From a checkpoint of a small mixture-of-experts model trained on Wikipedia.
Experts: 2 picks a token, a softmax router.
Training: a variant of Muon for the experts, 4178 steps.
Below are experts of layer 2 (counted from 0) of a mixture-of-experts language model. Rows are named router (the router's row for the expert), gate (a neuron's input weights, with its number), up (a neuron's input weights, with its number) and show model dimensions 256-319. Each number is 200 + 40 x the weight over its row's rms, rounded and kept within 0 to 999.
After each expert's rows: "comes after" lists some tokens at least twice as common just before its tokens as in all text. This comes from a sample of Wikipedia text that the model never trained on. Tokens count by the router's weight.

# expert 9
router,137,252,162,209,124,226,172,203,199,167,137,195,214,167,203,215,260,255,217,220,232,153,214,220,221,129,228,207,178,180,287,153,219,217,185,216,165,234,211,224,200,121,204,141,160,216,161,211,288,160,244,249,231,241,221,244,254,227,148,222,210,180,259,252
gate0,179,199,187,124,220,287,152,207,188,217,220,207,246,182,164,88,220,280,206,201,215,175,249,222,156,160,210,281,253,264,160,191,206,182,240,218,197,210,257,226,200,189,210,166,170,211,224,149,221,207,240,139,192,198,213,261,229,177,167,127,207,154,155,156
up0,217,230,253,205,232,218,195,238,156,186,210,214,200,259,298,280,234,148,175,239,211,205,180,191,231,253,199,198,203,212,219,216,161,261,228,230,157,210,182,183,200,231,133,278,163,168,170,214,204,214,227,245,196,141,109,267,203,283,255,211,172,172,148,186
gate1,190,270,213,233,143,169,183,196,184,265,186,118,266,213,158,154,164,213,264,249,166,279,220,190,260,151,177,141,251,206,179,197,157,188,211,241,250,215,182,126,284,153,153,176,183,219,195,206,253,182,177,236,223,223,200,171,221,124,203,177,164,216,164,210
up1,137,219,218,193,201,305,149,137,266,185,229,168,185,215,215,183,280,236,208,191,259,154,233,126,182,266,231,126,232,210,216,204,150,183,195,243,161,179,206,200,217,225,186,218,175,209,228,150,180,200,191,152,218,257,160,262,181,260,161,244,194,259,146,153
gate2,253,180,189,234,164,213,219,128,250,183,175,296,201,186,194,195,187,210,164,167,187,259,242,140,203,145,160,234,132,254,241,231,195,207,183,254,262,139,211,183,218,239,211,214,219,185,190,208,235,188,164,105,226,234,250,274,213,117,197,195,138,178,119,185
up2,150,220,166,173,226,257,200,185,167,225,154,215,205,169,229,213,222,197,144,243,194,200,250,249,176,197,144,157,205,144,260,244,234,212,175,208,165,252,166,242,132,224,208,169,200,184,267,217,192,140,212,190,206,261,244,221,255,204,224,192,272,154,233,183
gate3,170,123,200,158,182,227,304,201,148,233,201,121,159,191,247,226,148,157,164,198,155,192,129,233,198,143,214,174,143,214,207,177,166,217,144,139,213,132,207,175,170,187,192,224,196,209,239,153,188,156,220,182,150,189,195,165,139,222,212,267,116,141,133,233
up3,188,176,195,179,244,151,233,226,164,194,175,236,207,182,219,164,207,221,234,169,126,180,124,213,252,164,218,133,198,233,149,224,200,176,170,157,106,221,244,199,150,180,269,227,138,228,163,203,176,223,205,270,145,173,152,209,212,167,213,145,144,190,135,172
gate4,224,155,218,223,199,184,245,249,253,189,164,219,208,247,192,234,125,199,183,197,168,180,182,201,222,228,199,196,174,186,175,225,188,253,78,228,251,236,99,207,210,184,160,146,198,218,102,195,251,174,212,129,186,145,267,183,131,170,189,175,180,221,210,156
up4,234,196,218,180,185,260,217,212,247,220,228,202,197,221,172,190,222,186,156,268,195,184,172,174,185,226,243,207,237,108,248,224,172,200,233,198,201,232,181,217,162,115,239,155,195,190,219,221,240,187,157,271,198,124,153,189,85,165,164,239,255,183,173,184
gate5,254,165,207,227,186,231,204,254,219,165,176,139,206,184,115,219,206,233,253,127,187,260,229,216,251,157,228,150,140,233,234,186,213,241,140,113,237,222,153,176,220,235,191,143,249,160,195,268,239,113,193,171,240,143,174,199,273,214,142,123,174,148,194,245
up5,235,197,194,266,164,227,202,286,124,266,256,253,185,151,263,166,141,271,197,259,200,207,206,188,156,238,218,204,246,259,213,140,207,176,123,205,171,218,216,243,170,204,148,221,260,186,247,155,197,239,289,230,163,171,194,170,188,132,120,196,204,228,202,186
gate6,228,209,266,202,196,179,216,183,227,175,168,167,244,204,160,237,210,123,200,174,170,128,151,255,195,237,210,269,248,218,246,197,221,201,234,227,140,157,224,237,215,133,261,253,187,211,216,191,222,223,207,215,182,211,154,179,168,157,221,198,120,264,198,197
up6,104,154,182,286,247,231,247,212,213,210,190,191,189,148,232,171,197,232,190,141,198,250,208,116,238,170,216,161,167,198,203,247,210,216,183,212,228,288,208,176,134,221,167,173,212,182,224,180,198,194,151,238,149,192,127,270,184,153,191,229,146,157,204,150
gate7,191,210,146,181,120,173,172,186,223,228,118,221,216,207,258,212,175,250,169,208,181,101,219,227,160,128,212,205,210,168,202,193,235,183,248,196,145,257,150,253,186,219,210,172,185,130,180,160,327,143,255,258,159,224,179,242,211,213,140,216,184,281,253,200
up7,207,198,229,271,274,224,243,174,164,158,183,107,217,190,175,241,190,166,227,137,166,232,200,145,180,226,185,177,298,143,193,205,149,212,211,219,208,164,174,181,245,230,178,269,153,220,167,188,181,189,174,156,184,108,245,184,271,149,198,194,200,220,140,143
comes after: "\n", "|", "-", "\n ", " Al", " al"

# expert 3
router,213,258,181,199,152,195,184,201,262,236,218,171,182,195,228,146,242,197,261,187,191,193,215,186,186,164,238,261,240,173,106,180,241,186,195,189,164,250,201,190,209,240,214,239,140,176,240,207,162,213,253,200,200,116,303,144,227,154,182,174,157,229,261,129
gate0,184,243,199,196,170,259,136,286,141,261,225,172,257,213,190,109,207,175,161,111,188,231,209,173,107,139,215,184,169,188,249,170,223,176,196,172,283,214,193,198,177,190,207,176,197,180,267,209,232,238,218,150,220,187,113,147,195,303,172,186,165,221,191,191
up0,201,257,226,247,234,239,182,146,153,200,208,157,164,237,217,238,222,241,137,278,264,225,196,179,211,207,205,181,184,251,202,305,239,167,176,211,222,223,190,235,211,203,172,259,166,239,209,162,200,131,170,211,254,196,186,201,155,229,244,213,227,198,206,236
gate1,257,228,150,211,245,205,175,186,197,180,203,155,237,245,266,228,217,238,181,213,231,172,154,235,210,202,245,160,136,238,168,188,234,196,194,193,212,214,210,248,174,205,229,167,251,128,175,223,170,198,143,166,200,169,242,213,185,169,218,208,306,205,167,255
up1,166,193,157,153,191,135,199,245,185,270,151,182,239,214,176,196,258,235,180,200,249,206,217,165,216,180,216,186,217,187,223,248,189,219,88,200,140,198,207,181,206,146,167,120,132,170,218,302,172,190,180,166,224,178,226,253,164,213,214,99,200,215,173,143
gate2,210,247,150,117,149,158,222,211,241,212,114,203,254,231,200,214,192,160,152,221,148,164,282,213,188,221,270,254,256,198,237,196,265,173,239,185,164,255,182,233,220,290,194,215,235,261,212,191,212,155,186,122,139,174,202,250,170,169,192,251,207,176,254,210
up2,103,161,275,285,253,194,205,194,191,189,223,186,155,229,151,278,192,208,237,226,276,322,199,268,200,229,271,177,197,250,146,162,158,175,190,217,236,166,260,178,195,159,206,173,225,209,207,187,204,189,192,200,179,156,146,150,173,219,222,143,189,147,165,202
gate3,171,210,163,197,176,227,147,163,195,223,163,202,155,199,211,178,218,214,260,188,261,306,199,189,158,176,208,219,178,256,150,108,169,185,191,133,187,141,185,145,189,147,239,230,187,226,275,136,211,192,141,168,216,258,206,170,151,167,251,194,267,165,189,226
up3,194,303,225,150,158,227,188,208,206,292,156,174,141,227,218,207,238,236,281,183,205,256,226,147,208,190,209,180,262,171,175,181,237,221,208,219,145,177,191,179,242,179,130,208,199,226,255,212,200,173,191,193,175,237,244,193,150,232,202,236,215,196,265,231
gate4,176,238,133,184,213,178,198,268,255,202,222,172,212,144,209,195,245,162,227,258,192,198,190,152,167,118,256,181,179,203,161,223,225,222,163,301,208,194,175,258,213,224,184,205,206,142,183,205,200,203,176,151,214,227,230,232,198,227,180,152,244,264,202,128
up4,256,244,134,206,221,240,207,166,181,252,205,216,135,251,164,213,176,164,218,176,208,129,164,211,185,209,101,212,207,213,222,193,186,221,221,174,202,247,200,111,242,177,260,184,267,236,278,202,255,203,200,218,181,110,199,215,193,141,156,251,184,182,226,294
gate5,220,140,179,223,187,195,192,201,160,227,157,108,221,267,193,230,207,276,268,220,244,225,238,174,248,116,227,251,189,133,298,157,258,208,257,236,188,258,208,252,204,190,158,129,258,201,158,149,193,154,213,209,179,242,205,253,189,145,135,187,225,269,187,233
up5,226,198,200,188,185,222,164,191,142,287,169,181,211,219,210,186,138,189,263,190,219,188,216,96,131,210,231,216,192,184,221,237,183,262,275,188,201,220,210,162,220,192,182,177,142,215,179,181,196,105,236,121,158,230,184,128,177,203,206,135,217,126,224,162
gate6,205,230,138,245,138,215,183,152,161,155,238,170,244,207,255,137,220,310,188,133,157,212,170,156,127,185,202,229,187,244,144,203,207,225,171,121,182,215,204,153,220,176,240,213,207,223,171,203,213,168,191,221,245,194,261,234,202,215,202,145,159,213,178,250
up6,183,282,175,227,185,146,288,221,152,125,155,170,157,167,146,184,160,258,178,210,192,212,225,218,168,234,200,163,225,167,169,198,161,235,263,220,256,213,220,231,134,233,171,264,255,155,207,227,204,234,231,232,207,149,156,282,172,188,264,151,237,137,201,160
gate7,146,182,217,169,183,192,266,183,170,205,232,207,133,131,202,161,177,269,232,218,120,184,197,203,185,189,180,204,215,223,266,232,235,249,201,133,173,230,141,265,301,183,211,137,122,170,163,122,184,259,206,210,205,196,210,183,301,141,166,211,154,192,208,230
up7,182,202,183,193,222,136,170,165,206,224,153,163,271,236,174,145,154,188,149,263,168,164,189,238,211,259,213,172,211,262,230,157,192,146,254,250,215,186,237,211,202,132,216,192,205,206,192,179,200,166,115,207,234,176,192,275,212,194,142,192,205,263,110,231
comes after: " |", " (", "-", " \"", "|", ")"

# expert 4
router,211,145,269,229,299,183,114,272,214,189,191,184,190,194,187,157,201,223,167,196,197,237,218,125,257,200,175,158,171,189,274,236,141,241,145,132,209,238,173,221,236,294,172,239,94,170,234,175,206,119,181,205,264,252,211,158,185,177,187,202,186,183,215,173
gate0,192,143,192,201,238,156,217,269,195,152,246,195,194,192,87,193,133,232,192,248,210,163,310,143,212,174,182,192,165,255,146,258,257,167,193,236,229,173,171,109,225,145,160,160,206,162,210,220,167,241,101,124,186,224,146,252,112,197,182,215,279,251,161,185
up0,203,194,241,190,235,203,222,256,231,141,218,217,185,215,165,179,198,257,292,220,216,150,269,173,254,185,279,187,176,214,162,245,213,229,204,216,179,132,217,152,207,221,257,178,205,154,169,227,224,178,263,193,184,187,217,198,136,199,243,180,207,225,171,159
gate1,272,168,216,203,150,158,183,229,220,184,186,206,220,240,223,177,244,240,220,230,214,220,163,177,247,238,204,222,249,303,180,223,172,217,190,142,185,155,190,232,218,299,177,286,161,143,209,245,131,285,149,187,230,301,198,216,206,196,184,149,187,176,233,169
up1,213,123,213,175,206,232,185,260,129,241,125,159,201,155,240,170,272,173,228,125,293,194,231,304,189,133,182,190,226,208,196,196,137,238,184,180,258,206,168,177,160,133,171,248,159,155,212,214,251,144,214,149,176,216,175,190,258,205,217,155,178,185,284,146
gate2,240,206,215,182,181,197,261,194,275,167,190,172,236,241,200,250,158,169,182,231,230,264,192,179,153,235,211,137,252,179,186,185,173,197,223,219,218,133,185,171,122,198,211,171,164,265,203,213,163,194,205,186,167,217,175,200,147,190,163,180,232,220,196,238
up2,253,170,185,184,259,190,188,166,239,129,186,221,205,216,182,308,144,192,257,251,206,247,244,216,211,280,147,220,180,220,233,210,177,173,244,223,195,209,142,223,176,262,190,241,223,218,185,234,232,219,203,255,151,177,232,159,272,189,139,184,257,240,214,198
gate3,251,197,228,207,154,202,205,203,173,283,215,286,158,220,178,224,172,230,183,232,125,260,230,222,216,201,179,157,217,173,238,259,210,239,164,208,265,189,237,252,210,148,196,191,254,224,94,178,244,216,83,209,242,217,220,248,171,165,214,181,135,277,166,170
up3,134,158,208,185,173,177,203,179,256,206,238,89,229,164,210,222,278,165,231,216,240,165,178,200,246,141,226,285,164,212,127,129,214,193,185,106,132,150,201,192,238,259,237,227,143,148,272,223,134,195,186,225,222,244,211,191,197,238,188,166,149,195,256,276
gate4,271,227,251,137,207,214,175,279,170,246,228,182,161,215,186,293,187,246,190,289,187,120,123,193,175,170,203,140,263,100,212,209,240,224,183,217,226,233,179,245,226,126,170,216,179,163,182,130,256,206,127,191,253,199,174,191,240,193,173,181,247,241,234,189
up4,251,221,173,131,170,215,227,134,212,143,185,177,236,216,179,241,233,196,167,219,163,244,189,167,215,203,207,99,166,268,174,194,272,217,96,150,180,213,203,287,208,198,163,224,195,179,181,113,281,220,204,173,179,216,233,117,208,208,205,215,163,258,230,190
gate5,174,196,164,228,140,131,190,178,190,181,80,256,216,179,191,181,141,226,216,217,228,242,181,230,219,183,209,135,264,207,247,229,246,218,160,241,182,231,196,186,213,229,217,154,169,205,237,109,258,189,225,217,186,199,209,167,217,198,215,209,201,159,113,207
up5,180,209,174,204,244,200,214,186,190,238,136,184,224,157,130,220,185,218,199,233,228,188,183,195,235,271,239,153,180,235,88,284,197,137,181,163,188,187,229,190,213,190,235,247,210,231,225,207,211,209,225,152,223,202,268,209,213,152,248,169,158,176,210,172
gate6,234,183,167,76,278,234,232,214,177,226,207,239,199,251,264,206,205,179,219,184,210,176,137,168,191,277,204,129,213,265,195,171,207,182,205,223,164,214,107,168,227,234,196,177,177,192,202,196,224,228,197,180,167,178,169,257,171,210,203,161,199,188,277,224
up6,285,241,216,169,158,116,282,212,253,277,112,156,174,141,135,154,223,234,178,173,208,224,245,196,231,217,199,205,208,155,220,207,299,167,119,234,205,171,166,217,218,172,133,182,163,137,262,170,193,117,175,242,158,237,159,258,172,193,226,278,175,226,201,194
gate7,175,265,209,177,192,182,254,223,303,269,173,203,186,246,192,226,182,178,262,201,282,196,173,154,205,256,179,231,267,162,210,230,161,229,172,181,217,207,218,212,249,179,163,216,168,164,230,193,193,173,195,154,200,230,240,281,192,223,185,161,228,157,155,180
up7,173,162,241,255,224,158,222,232,168,193,185,222,128,156,127,174,162,273,187,189,246,169,162,143,202,162,240,177,214,190,206,232,187,160,185,293,258,210,171,198,200,230,127,225,132,248,210,238,186,205,152,183,135,203,186,129,228,248,239,159,255,99,136,158
comes after: " |", "–", ".", " (", "|", ":"

# expert 10
router,199,264,192,187,233,211,151,209,201,184,175,203,176,158,176,202,245,127,168,163,225,201,169,191,237,168,180,182,218,235,226,214,212,162,238,241,178,159,191,142,244,143,153,251,270,139,187,222,196,266,232,137,200,224,265,201,200,204,183,233,188,163,187,138
gate0,227,198,213,277,269,150,149,188,218,144,242,251,258,207,218,229,182,164,136,192,192,216,152,180,158,253,206,225,230,163,203,210,178,208,209,209,199,204,218,259,262,262,203,216,239,187,204,190,217,180,173,207,229,152,202,223,190,125,227,215,249,210,177,263
up0,253,238,177,121,211,278,263,255,164,200,191,177,159,232,153,118,210,203,193,199,213,267,239,206,269,132,269,228,162,198,198,241,201,251,249,214,229,275,222,152,149,168,196,211,232,131,223,209,181,209,255,163,224,279,170,150,176,158,229,220,202,238,199,257
gate1,136,274,247,166,129,219,257,240,162,218,173,183,144,199,213,142,206,173,160,252,145,261,199,198,235,243,207,168,140,225,216,276,189,175,210,160,230,227,201,158,217,183,188,230,163,187,246,229,212,179,226,190,164,197,176,225,203,230,216,158,196,184,159,241
up1,188,179,195,111,142,240,255,198,159,196,211,199,105,204,260,170,227,217,183,217,165,286,215,187,211,234,261,224,258,232,195,218,196,159,158,148,185,146,158,188,169,200,142,147,200,157,196,234,221,199,172,224,145,214,206,224,236,235,191,253,177,230,216,223
gate2,174,213,257,187,250,205,235,230,199,153,215,239,212,195,211,159,222,197,202,165,217,212,259,186,239,271,244,179,206,209,245,247,212,228,273,238,136,239,197,207,221,227,225,217,211,283,145,85,158,219,270,212,207,192,140,192,206,221,274,196,191,71,218,183
up2,201,201,201,173,158,172,182,204,179,213,207,197,171,264,225,163,238,125,268,206,214,104,172,199,240,157,175,266,179,161,240,224,201,239,83,166,229,187,208,238,207,234,255,243,183,185,246,192,327,225,209,138,162,180,240,179,177,183,207,139,193,194,151,222
gate3,112,239,225,174,176,193,168,239,188,265,184,255,186,192,238,216,194,228,246,197,217,197,181,182,259,243,198,192,216,287,170,232,219,185,230,187,174,175,184,202,190,211,233,233,235,156,187,228,166,157,189,178,231,238,203,224,90,253,242,116,218,176,163,226
up3,245,148,206,160,233,162,187,195,197,297,267,267,247,135,201,290,233,219,217,235,194,188,176,209,191,180,153,236,121,193,140,225,193,257,211,261,234,155,250,177,226,185,206,191,202,153,243,247,207,258,191,154,148,260,197,279,240,227,211,268,167,205,225,153
gate4,119,261,244,155,218,249,205,161,175,114,177,219,236,222,189,144,123,172,199,233,253,206,192,184,240,245,206,242,168,230,217,184,140,203,249,160,189,180,194,211,204,216,232,219,217,180,161,219,196,234,221,154,146,181,239,128,231,62,190,181,206,119,185,132
up4,195,243,201,163,201,135,162,155,202,226,235,180,197,198,210,210,287,151,149,165,194,212,214,209,224,267,125,215,249,186,162,224,230,174,208,244,241,154,208,181,165,215,233,214,252,229,224,210,158,173,179,191,253,226,207,182,165,162,208,272,210,209,174,126
gate5,189,198,210,188,190,227,156,199,199,276,213,168,206,195,212,196,165,190,202,140,137,225,205,197,170,192,158,150,188,146,152,209,228,212,276,192,224,182,133,140,239,245,282,145,180,181,205,186,210,204,192,239,171,181,260,250,240,279,184,243,135,161,247,228
up5,274,131,158,219,210,197,203,225,165,198,201,168,259,197,235,188,256,201,209,242,191,220,178,211,260,182,146,260,233,239,253,129,217,222,145,233,207,159,199,259,180,199,185,254,195,221,274,176,197,226,201,199,253,215,66,112,172,264,159,125,207,247,203,252
gate6,132,206,241,208,155,195,261,190,154,202,115,240,155,240,263,184,199,168,189,238,239,257,210,124,207,175,206,256,219,347,134,175,151,212,189,181,216,163,177,178,165,244,170,213,249,224,226,223,220,229,168,182,129,234,255,186,267,199,157,195,171,211,202,216
up6,195,161,236,210,210,201,154,175,153,191,218,266,152,235,274,224,159,147,147,252,250,246,221,205,238,204,225,183,161,188,141,225,124,180,210,187,230,152,217,272,151,226,219,228,246,108,210,250,222,166,191,160,186,194,146,181,194,233,191,162,161,180,260,217
gate7,169,247,216,163,258,229,174,101,193,199,201,177,226,199,125,216,200,152,193,92,114,236,198,138,209,186,266,233,213,186,214,190,241,197,228,227,201,254,230,178,165,162,154,261,200,215,182,187,245,234,276,169,153,124,215,143,209,186,237,55,271,238,201,180
up7,226,241,173,146,234,194,209,165,237,198,210,203,201,155,181,98,184,167,150,116,120,216,233,176,267,266,192,191,169,180,207,212,276,214,279,238,156,149,121,184,186,190,148,281,166,160,148,194,276,165,240,184,125,209,169,190,210,193,215,150,251,235,212,185
comes after: "\n", "  ", "-", ")", " 0", "%"

# expert 2
router,189,148,141,208,158,168,220,161,116,197,258,228,182,262,245,233,182,216,194,177,175,218,175,216,188,181,142,203,124,173,164,175,211,205,141,203,180,244,214,272,234,83,152,194,145,230,110,208,208,172,111,187,261,123,199,191,213,248,256,208,239,234,226,230
gate0,194,243,148,233,192,205,212,256,171,189,210,237,193,158,311,197,177,205,159,197,203,193,185,181,169,168,207,162,145,139,245,160,254,156,194,189,243,173,213,187,254,170,196,244,151,191,190,230,166,179,226,276,181,223,207,202,195,179,221,202,211,164,242,219
up0,173,217,185,167,202,146,220,205,144,198,217,163,192,225,215,220,136,194,173,154,246,207,259,130,270,182,253,215,134,164,202,174,124,244,176,152,153,215,209,171,155,236,173,199,196,217,196,210,148,191,118,260,186,240,237,195,186,205,119,181,208,234,172,221
gate1,229,299,170,221,140,212,166,203,148,193,221,199,180,249,167,147,242,228,127,249,190,126,180,181,181,212,238,164,187,211,196,262,242,181,199,215,199,218,158,200,248,188,171,165,219,222,197,161,184,212,295,189,202,137,200,268,211,240,133,186,242,176,159,257
up1,196,246,196,188,157,195,211,326,178,241,180,157,211,170,182,202,165,185,277,127,207,186,202,226,176,236,140,168,237,187,203,233,146,251,131,158,145,264,180,172,241,175,199,153,228,173,211,207,208,207,169,229,192,219,130,235,205,176,187,213,190,222,180,235
gate2,231,238,242,153,182,189,175,220,212,120,181,254,298,230,205,158,241,234,190,282,193,225,159,199,129,188,216,251,201,176,225,198,215,193,241,182,206,215,206,205,206,214,191,175,165,207,158,208,248,237,185,202,234,192,201,227,173,232,169,196,164,185,223,200
up2,227,183,237,177,186,213,276,211,210,314,220,217,161,164,174,216,213,181,204,155,233,193,162,236,278,244,256,256,243,209,172,204,181,232,172,241,240,255,240,183,175,220,164,173,213,260,248,189,217,237,221,182,199,208,104,113,251,135,176,242,198,196,201,151
gate3,139,156,197,218,248,180,225,216,175,227,178,222,213,213,219,184,209,181,167,183,137,157,281,183,212,210,206,279,168,214,197,235,243,174,241,203,141,272,182,170,236,209,153,170,181,191,130,274,190,201,256,221,297,199,194,225,241,143,211,161,151,232,225,187
up3,73,199,212,203,185,235,157,169,163,209,174,190,233,252,223,155,192,223,228,186,162,198,216,183,178,175,164,208,155,257,232,227,150,164,212,192,177,224,206,216,268,183,196,239,183,218,164,245,237,219,208,160,286,186,184,202,294,214,211,145,191,226,221,220
gate4,269,129,218,187,207,122,172,118,219,249,186,174,245,202,188,172,169,222,186,114,272,261,216,245,229,207,206,218,142,273,206,235,181,196,167,185,187,215,175,265,201,189,214,190,188,214,239,167,208,218,166,109,242,236,186,218,155,250,230,208,195,202,211,272
up4,165,194,178,193,170,230,192,206,175,71,172,246,225,232,152,176,180,179,226,256,141,202,207,121,185,196,182,258,288,181,207,195,251,257,170,196,242,173,179,152,164,222,160,142,208,230,220,176,204,220,200,285,184,110,235,175,195,188,168,229,156,196,186,99
gate5,287,198,185,174,217,171,234,188,262,234,231,118,154,218,155,171,199,138,155,194,225,171,217,188,226,275,202,256,213,157,233,151,200,164,208,207,251,223,180,122,194,239,222,189,197,178,167,177,189,216,207,204,200,206,171,229,191,173,227,235,288,230,159,211
up5,182,235,214,218,171,179,152,169,147,172,156,239,220,190,264,173,175,204,270,176,141,232,230,274,119,168,221,157,125,202,163,222,246,183,225,236,205,267,249,208,242,204,160,210,268,141,219,193,228,141,235,123,187,186,222,238,182,223,203,152,194,188,269,197
gate6,159,151,196,222,194,151,231,182,169,180,266,193,219,274,212,163,139,212,167,228,197,223,175,212,157,199,229,222,225,217,196,212,197,216,249,186,166,134,253,185,196,227,211,174,128,235,176,165,161,235,198,159,217,130,124,183,257,161,176,200,186,159,219,215
up6,128,269,210,137,229,246,176,266,209,144,170,254,207,180,135,246,242,214,157,165,190,172,243,175,243,204,172,179,171,131,166,225,180,215,166,147,162,289,180,308,193,244,188,199,268,159,144,242,215,214,208,254,176,217,187,239,180,202,236,208,191,228,165,196
gate7,162,200,198,168,247,170,186,159,187,217,200,124,240,234,168,130,242,268,179,178,157,172,237,177,247,171,270,208,151,203,247,167,279,214,299,242,175,236,231,164,137,211,246,197,215,207,209,196,224,130,206,135,200,293,208,232,185,234,197,135,174,159,176,153
up7,183,187,202,222,293,206,218,217,143,204,245,156,274,252,95,310,263,277,222,247,116,167,191,189,136,130,181,176,219,167,116,142,247,88,309,224,182,201,237,195,192,248,206,237,205,204,169,193,185,173,219,146,210,191,196,164,224,175,155,242,275,255,258,174
comes after: " of", "'", " in", " for", " to", " on"

# expert 5
router,239,268,229,216,266,199,277,154,107,213,210,198,159,203,195,173,169,230,243,224,215,179,161,146,248,217,255,186,179,178,218,159,264,164,177,230,246,125,190,219,174,188,213,167,238,140,195,186,194,223,206,216,117,243,155,218,211,210,138,179,170,232,115,174
gate0,231,149,164,173,223,248,218,170,243,144,101,202,253,247,193,200,174,191,203,231,283,215,155,226,188,236,145,178,202,269,270,195,201,281,176,149,175,210,226,160,206,275,234,227,159,187,237,231,234,207,231,181,205,229,223,195,241,220,144,267,181,220,226,195
up0,94,233,157,261,188,156,231,220,125,249,210,219,209,181,183,204,148,181,135,187,180,219,197,232,187,199,177,206,193,140,186,209,167,176,241,225,224,187,232,203,166,170,206,199,174,150,192,215,139,198,226,297,229,199,145,204,150,260,210,213,201,188,171,191
gate1,153,254,147,238,254,166,209,201,117,188,189,141,246,208,211,216,213,174,186,215,147,194,220,218,214,261,158,188,245,219,221,223,132,275,184,159,184,250,149,179,230,158,163,218,153,156,208,243,231,201,169,205,116,207,163,221,209,253,227,180,176,189,177,255
up1,176,212,246,232,171,249,153,244,174,227,195,164,242,125,161,176,203,221,145,125,182,180,217,141,180,145,145,193,209,168,156,182,226,160,73,222,240,198,204,209,134,204,82,141,171,113,201,208,232,202,186,229,240,199,200,296,187,188,204,127,233,205,222,174
gate2,157,273,231,201,220,155,311,194,182,211,193,214,170,171,185,164,208,193,244,170,134,174,246,162,229,256,258,180,184,235,170,225,272,144,220,139,190,235,207,163,197,169,241,147,217,185,234,240,142,180,172,185,184,193,184,156,162,265,192,239,152,219,127,232
up2,235,222,227,234,220,158,269,206,197,194,228,218,150,178,199,190,216,176,245,255,181,150,179,165,220,187,219,224,199,202,190,155,289,150,243,178,164,224,236,170,255,237,229,197,222,147,209,226,168,246,227,151,224,224,192,189,175,284,163,255,125,240,102,220
gate3,275,202,195,241,256,215,243,208,237,237,219,181,229,215,224,196,180,132,209,209,215,200,158,231,256,252,204,244,245,220,270,192,213,224,195,195,216,210,215,251,157,226,210,241,155,183,206,236,190,244,202,293,163,217,220,184,236,227,180,171,164,244,133,232
up3,270,182,251,171,164,148,262,91,280,192,184,172,206,213,300,265,216,130,163,258,197,189,222,178,222,207,197,292,202,221,152,213,157,199,181,217,156,245,197,197,237,227,193,219,242,143,203,182,203,311,235,184,212,149,172,149,180,231,176,188,198,234,190,213
gate4,173,244,240,153,192,237,211,256,205,236,230,236,179,150,222,201,223,197,225,226,170,252,215,203,221,155,180,152,187,194,211,138,190,218,150,135,206,204,170,252,211,152,133,213,133,241,163,230,132,158,197,191,169,167,203,196,221,163,211,223,218,203,136,147
up4,196,222,181,190,131,186,196,199,249,247,262,283,224,160,233,179,183,169,132,191,196,218,180,200,241,218,251,190,213,141,247,223,213,168,81,158,201,145,167,254,261,82,245,239,235,222,179,199,148,228,166,155,186,268,132,227,240,216,264,254,172,217,101,206
gate5,143,178,244,215,174,258,257,176,253,165,221,202,212,237,250,191,206,116,167,236,184,172,151,160,189,227,211,236,188,220,243,185,313,126,227,177,175,226,225,237,223,145,197,234,222,178,227,190,243,154,198,246,173,191,206,244,178,184,156,215,212,234,163,253
up5,196,199,168,193,268,220,140,177,171,256,209,299,175,217,156,191,176,142,145,179,238,166,141,211,165,160,245,213,251,198,179,197,162,184,116,190,164,160,271,247,295,267,253,149,200,160,127,133,216,257,202,179,242,215,168,166,255,236,194,190,107,222,203,151
gate6,215,182,239,193,210,201,214,228,220,218,200,281,209,209,185,188,260,190,233,234,232,270,193,181,237,219,181,213,200,194,140,242,219,184,254,162,189,277,178,207,204,222,210,263,258,184,252,196,227,201,203,179,239,168,269,138,191,161,230,160,204,221,189,214
up6,115,222,195,191,170,247,211,192,205,191,230,245,209,176,236,177,197,132,201,161,192,194,210,153,165,196,296,157,207,193,109,157,214,217,222,231,180,160,183,247,181,191,195,178,198,212,219,183,146,161,233,201,142,232,229,229,213,187,138,276,135,148,240,195
gate7,289,210,201,271,187,215,205,202,174,235,127,230,262,229,180,193,141,212,207,242,158,191,156,224,238,197,106,164,217,163,260,166,237,199,252,164,213,191,290,202,218,240,230,233,154,132,192,193,203,179,214,176,143,232,147,148,209,184,211,210,229,131,211,193
up7,132,195,277,93,265,170,231,206,208,171,337,160,159,209,149,247,189,166,188,153,181,206,157,214,155,176,259,210,135,193,138,197,220,182,198,281,177,228,152,155,181,227,181,218,275,236,251,205,200,236,172,175,165,197,232,165,195,147,162,211,181,202,186,137
comes after: "=", ".", ")", "\n\n", " =", "s"